Below are experts of layer 8 (counted from 0) of a mixture-of-experts language model. Rows are named router (the router's row for the expert), gate (a neuron's input weights, with its number), up (a neuron's input weights, with its number) and show model dimensions 96-191. Each number is 128 + 32 x the weight over its row's rms, rounded and kept within 0 to 255. Numbers have three digits each.
Before each expert's rows: a language model's description of what the expert responds to. This comes from a sample of Wikipedia text that the model never trained on.

# expert 5
Quoted speech and dialogue
router:160081172181087166122120096125074135115150114100121155150103101145127103151143134143157118127143136150119151158153121118102141081156080112091082121110167141101170181155152121076084178105107160181054124113107071195078106114160147150144086086100109108126156161186083110083149075192109081097
gate3:112198103188158088162145104140189204145115083148117133171156112110125080148118113088114157133099122107095147097099147166130150103081225123085153115162093125081090201104134180154130113095148118076114154131162140122157194169135098112172194126130183145115115150134182113155143100170161127123
up3:148076107092125143167143110186170080135126191119115086145100145128141126095145107158091169156127159120101075070096085127102157153115073169122095146126124133097081098091074133118137119125077047122163133152139200094067149116134186117137154156151049133136140114119122138155089118079190140083
gate4:130131186138142094117112046122133103145153161128147105120147125118104083138143102119212111126134147150166158165175125074163096118071066157127122091092137097113153139165150171188096118098097168127193190120123141138173115121124096083063217102125123111121083165161083102141153122118152058133
up4:156121164107139168121106100147110081163174136152116133190093126145060145177123093126140154122170129164116164184144183198173078133097041136112170075125126103103097125146128131159132096133092110138152141115169141141167145099137085071134183121138144105111124145160076114123172092119164104132
gate5:172091140103097147123100096086125155143190121108051112124148127147058112190061168115174117139138167081144169116172184110134121122148099142083100102147125082157122189165133154118098134136121170129129139104078132198075128123083167162108126046061079101136144147141148118122141133171101194080
up5:163089155129113094131133150100141098123060125095123113159097146136095168146165128138164155135095126133148098140130142152135130152092065123181137115086140132115014108150165139133078108124141104147102130078092120111112125112139127111084128131176170058137130133119144069094107120133185076074

# expert 6
Infobox fields, place prepositions
router:192156137170199138168144124163106115096165092127144133132106107117198131137137086095192121147084109208168127146149094069109162096116116096145102155103134105160154157116121122104107111107163132140099138156128091142108106153155095116172137170136091130125136183206095161146144133125146056118
gate3:084125193087135097121149123153067127148171109076124137144074168158136134140152085178167119124145157167137129165153128108112089135097175169104146158086101093110206101115156074158079140109169115094123165171069125190084198110120094138079169082117136144151092107137172166130131147099176185125
up3:168118129107127175133121080119141183193125148143134118137126116136128134124158135125134123172168190131141125132159153117135180108095178113144102179099089168129057243096139079081106142171158093144112167175157075156156182168114100088120144079064080083082117108137136165132111102127061148133
gate4:171145128117121055089140133209182140145117100177095160131094162082125136115183127185108182147072117111133124148145139113094154151090112163135147108090109097093129096185093130190062121157124124119110089122157142122141165132071153121147122118132127127073144053125128124124070138113099144138
up4:143091130122145155157163096058146132146078139096084137127150142148087113177120125084137108114064110117140146167137130144085134169112124143157151097135109211059144120100140103055160148127078163130062141112150126180182139084125132161071058079098162121098066184107178149080132100171137167120
gate5:097142148118119119108043064147132146114152208140119131105128119132144111112087094044169155107167145166089126128149090099154139123166125122132164132111176073163149168144113092139151164119096105156136129175105174139080167161118145175118114142125116126146119106149184080112100131142104166084
up5:165074157177054200085118147108114112166134109159130200105113192108100134130185165186118098104121116121107108111180139144110131123185098171128141161143037175052167144141085185055130141163151128100131121135138121152118134113122123146134144152120153110145134133070111121111193137146165106132

# expert 11
Function words, technical text
router:133123208111145150143109150140135108128100088135160190127151100113159196153176127167110170141051126149122098115160091142149088153151142066116102156153065136090135122170102134159111179081186077113126131123138095152159110123158182187155096132120112102202121129167111137144159148048099140129
gate3:070154127129164140073153068141182115156114114153090078060123179053108170114137124087138097087152136135094101099118140106093095169112156165086137138076158085077095140151121113143177094086066114138178106128161151136117099172121150139087104102142106150067167191109211192161082145110168128090
up3:104064159149128114113160143108135137105154140125134149127124051170120143135101138120126137172142104091120141131115145134089166129154116113132154101145150115143181094158124142100128165146137134124131152093066122161145148137110127206194096187139147127157094114098182137117127126150158138143
gate4:143075122129093079117176178186157123091159143068080171130131114074118150143145177096123125133181088119070111116103076119180082102095146145138146166151141075107174118110110095112174147102247115123111108119139134190133125103126201135161141062129172165104100169096180128089138129134126082128
up4:117103147153151093119101172142225176132219128097155172055160112088128167142115173123089126130079123114118134114146174184130156141114102056148128134108122112098117110136093105179127160162175093125103154167130195131136102133106184081093152104216116112128152155112105108147162070100106153115
gate5:054118150132144081134121112153126091089126151148105134144151139129084143114174102175050104060091134120134095120069079144157051117091140135127136074045073123104153074118124109198175168069095055122157056127161076149192141065116098138139184121097150134076156095156114158106127172078155141106
up5:135133124185119147116136120099123089154150102139146120171138169182179086135123162124183142126087168155172180192135134139122077094150145172107120098167163102195140123106156189121120094194126143167139147122110114203087057121147116121125093121163131112197107116097107090117211113174142129155

# expert 1
Table and infobox labels
router:136124150152110152113174128146165117143168099164152193106057113130182155108105137180092108119147143106121066106104029135147162159132181121128125147159122132190080166149136122047111109041104116106128056115127117078150098097122096116210111191141109110144124115127143153065137079085122105111
gate6:110106111098152155140104159149156102174154167141105087161103127145094055132103150102129138147163115074192136116171121109135153154164179162177142155129144127100118108123118194127134118141175166120139112118133208133082137113091126127139134113143071179085050091122182126137138145090119094134
up6:113153102111123100109165135107141144141103062114148142128178186087136158073219123129092186153143070165127100160132111122143076170069093085111142119116141121068185112089122156189064176176102134129059154119184085113163087125124114114164194106127144068116115129131110093132144082154154143089
gate7:132133101056148139110163101129169106101094191215193166104106126084071141160146123093118095112079119109141133106098111156075068173130150143140091105078104132113117126132146141144118081105052109159117095140122144113247123101136134135131141179153089142188118124132113144158092095119124096100
up7:097154080153120089061173118188200120187201100128158084081137132169147117075139124147165159121098090111090129156155135160090129079097146150153123116146089148138123092130128135057134123095114125180104123121177074169129099171107171104165131161103168161144135110176155111098099125164129154170
gate8:117141168109101195167144167163107133153159136185149123084081105110170181143155116123176146115146110077071185162122080116151122173153138138102134149116094173113133111136077142113118069128111188105139138084141158165062070128151146149115128056107118133130177120132139192134056143080114141172
up8:151154102157142073143184125164103105160149062094160065106110135143126146165138131121143051109093112115174136154160067113085110126168119101087134119131184174112137152137120155111178121125143131081131156192133139160120152101136079157119102128153173187107121186126153150121165097128116183107

# expert 8
Coordinates, numbers, taxonomy
router:111147089102104152140143118151076086177142130139105155110149143120114151149144109142152119109142115159123151103128141133117097138108114141160077180148141135107125106123132129110177088120139130129061118145103110143130134136132151149083099130100150149113170131112203112091131113164136128149
gate6:125084109092162106173117139113110141135139128166120162111047165158129092110126146108127153104145131127146141150040136107115176143181130130132148088099094154133164142091052103121219134149141108126091133149084136128103090095157141182125136119133083150109129125150114189173149133137120150183
up6:094127163149110161136151145139149174132105111060210136106134144063130127091123099130083127145219114168139104122150132161137081101147119111098153138156178110042123151112186118148120106067118156138103139108112103126070180115191133088144119052162133174123164133165151128136135087045148122145
gate7:168121126140129128142127079075104114167137117153062127161165217105138111119128113139128089199149112158129089117087154111125107099149105147084135144153132123165131156119219123123134158178171087105077152070103197162126157099163171147131153102135111085121159146106083132143132111170069150099
up7:071137141119143068128175076029130123168106168123174114139122019177108130129098093125103163107092080128080146108137138096121116114156096150137151155088108122186096185104051146150143115148124166119104091152124139118136119084088127123140082120157159111124091121128156127166138102153143094071
gate8:112113138105113121166115144109096069143061116113085133154159144159147097096120119136143143152159131064142158096133141078127145125127060125196162160110137096156119129173195121099152103131127153096201156137094176203132141124098135123067140061161158166152087098114087104147169133123111187091
up8:098077132172161127174102156145122117196173074151154117155158082144123146135128144130111176089187150178102100101093160132087139102130105135075150146154132161087171159139193142146103135120093063152133108121148181137069101133084183143122121150136112147064148130147150129122106144183096087106

# expert 3
Numbers and section markers
router:108074098093138107122101109125190148108128160127111021129136150128086097165110161104113108108126120072122126083127133179116137148106129160135123084070147094111146103127071181172155129205119113111182150157109194145122161147058063104097175125105137153122105102097136132198148149129115180114
gate3:166109027130166131095151125171077163179152150160164115141072150097106089172153141080126083143091138155150129151143132128114161136104147138131104102155145096108085100107047070104107089152148119113133111109181083131076113086105066043174082084169171164135186113114179099132116120121132160163
up3:122127143119139157128111180129085204146118145120162073100164105160108153105171103122155204185129124123172152085085097077106100083071167068147123063086159105129090140123115179184124103155125142104174146102105131072142162123196138135127112152127060148139147141203146128143131073101068130116
gate4:101094156120078119110142160160101151171158136093161123126127088151103100165078189088164135181114111130123130147119095092120119095086118178210070105135109126103109166177089146083094171116168129127143098087139103104103107134094177124146101124168134096062075161149087086124041157133099110086
up4:150064118108100153167151152134191140148138152107128195168153184114111155129135153104119115142124143133080045092159163186143092173134088173139119165171151164166152091125119129127098124097099152128126075105139126160192095052100140112098144116143031107151130124113044118129144076113196124117
gate5:119113110112092115065092135219119231117153149122146122151116169149111191096155120089159058136144141136121075156137113154160113116121214129121132140109126135101109128192145106126126116152070150126101111054154166066139108118085142143162134137206132075125086108094122129137106186094145141208
up5:140147142169127138134104089097148098113126115161144184146128140138156133192151144160148145095111118168127139089089121099118130100111114115099139127174125135097069084052148112172136152129130083077140162142102081200100163088152130161133111132121152151088185114182136117161134155164103147097

# expert 0
Function words, list joiners
router:139137117112141099141143126116149145071144139086103244143127129144117109104089168065150160122136120122085187162110209157126087156170134120124126111255131135135088150134124103145129138123157108125229138118160106147102117121145196143090128132192138102124091134059079115146100150188190126110
gate3:087152105128132165124076146161120110160164097165134118196156113130128119137167077157135130129226137119079122150151089133158080170151159166114136150128156058162128081109163090114153136110061119168143158122120132163117125159136122116099116132095115150155125119097142150190158156134132206147
up3:124136094163122069124109138148128144091096131139089127097136089061116142148113159132169154141122113125123176116205119144120166106133184124130106124114108180111126162164127146099057123142137106146152097116137194013083109098129148187094093163223131127106106150151139128151122136076110105075
gate4:095148176124084102138150128151130119125126144155142057153174130159066114125147148123147144123156138070104152108179144180128122148130206172089083084121156097137167097071127142161095096111082116069114109066108062090128179126199152166116089116177105171096154094112129139131114124103098061203
up4:090098108143137095117127098124049142174060147138072117059180151094169139090141184115102138136061079087138153162127169134163122174124100155117122091179135111104096147159064116105129165118135124124120123171118149228119172153163120138128140144062156135154075149147141130028078117110124118129
gate5:149121142169074176144149115096149152144185176080186085217170176141127128160100169177112138230156103214145087152146118089119111115144123179151108114131086113147082182105169120100090136111111151142123127112141110146114131109111108094119163149148083105127177158123144129175102079113117076131
up5:146103141161092091184142067175161140124131107076150119144122168126081137135098141118156115173167124113101094137120125102141111221035077128102120120135062158095129129165116124105108094163138139174107079126124107035127116090040154155140117127174153089141138137204115155119136134104122128102

# expert 10
Time and place nouns
router:140136112120102180150144128141057083155151104079087126131176109151175136120177135172122131126102123176134086152142125103177128087163161086151130189144130156121085133151158137119075070049105174152086088148106074066139176144161149143130091092120189139102121120115101127105109168102136141083
gate6:097098111093127167173138158138128112128122113105152091220128080170135130127095172135136110175107133154119157110125107173072182156088097039143144109104150115149121114092080087113110105091155146105108145175147188178103139090105111133124091113115121192138148146126142034144106107127150143101
up6:144165119129183112120133118173118182142108162162193103205138177150096119038178135153148114125146072098129176138087101157174096161186144124103075128147057119212084080102106107067139134135097051082086077095110151111113117121108108136170113139161128136117135136148156156127145090134098150172
gate7:130139065042086152094157115125093095151112140128141125131136150103158113114184099075092107147165084149125093099101169150124067135149118154112198121152118124122174138137116089119120093154052133087131144059190128149137191124183151132136139169114143114125083109184132094163103120041125155155
up7:151151098147102141154116115124126087071107138093129076136141122100092166112134171136131120101154149115126101145095147132137134112108132157152135174117132060089142124118127143119078122162182167136188193218132153131144133145187101066138170115096179217146159190150142196113053143073145159111
gate8:165116087125093151129081149129117092131076092079111097198185133097144108156173135109219087169127091140117129104170143150130119125078124074115141150164088113133119103098073155124162147103145113146124170114083172089116118149125153137129154104071121116165126099102093070142050122116144144129
up8:107171128135070107130119146081106143166125191138112047191135091142120109156105067105165118182100148052134103140111106130118115087099115135116148176104144095125108137113083116184144144156089112143116141151138100150152124179139110113191105113158159107176085108090130115161137168142132132168

# expert 14
Name pieces, list numbers
router:124128184180142100123124133135112228135053116131150109127157061134169070123129100147151095126110149179155098150090117098138140070127127104030154093151117181096137112096162190070139139100122166148094076095121067136169133117148136128109114206126058172090187143131119130063124090149101117118
gate3:102136104127104108166106087105093116172115163136159135116178139113163113119153120096114156112139165129119194125137093146128149163155110118125160114116165101176175134148173089122162094089140199136162180116121145067089114097154230103138099112123108119125107092167212187041127106110050134109
up3:079117156120185075143117095116134165085192151104109152098109136110082127113137106143142149161096089121138116110134149155119095148069130094178111097078108131185098160168127133083204115168121107102137086124142156123147118136081122178183150176156160104103130109152049128200200123178133120136
gate4:126074155103067060134164198125131175131134119103150137155097095149150166112172149100137144127103117109131144204157130115127170179099169124118139105166111081135087119175136083180099150173102120099081085103102137128109109160102161141142152099110092139146133116123191094162098117084093104084
up4:112156142149159158157148129064123128119160166119087109059051144061117159094064154153067146123137144115079096086082153104165106096092092169172154085089127108189142101134131107072153133138108158095147137153122077112158119086054162147142122204145166131173146076125066113143106151180114116177
gate5:055101143135130194127155064185091136065173129193125101147158091085059121145099092157122162121122174167080176125199123149131157143166170120116181133081193100134121171095176117110134050175155175171185102081149137092123117152167127121131136118183053116129102125157115146170098162097109128078
up5:077096126146165089109122123111163104101157087172132127170121153075141110122068160150160103099124127148160075111115152053136171146118164134148124127124181124140158174115138120160088080120218087081154120133138088131146144129181138144114106146147110184063071153132104097104092115166123161125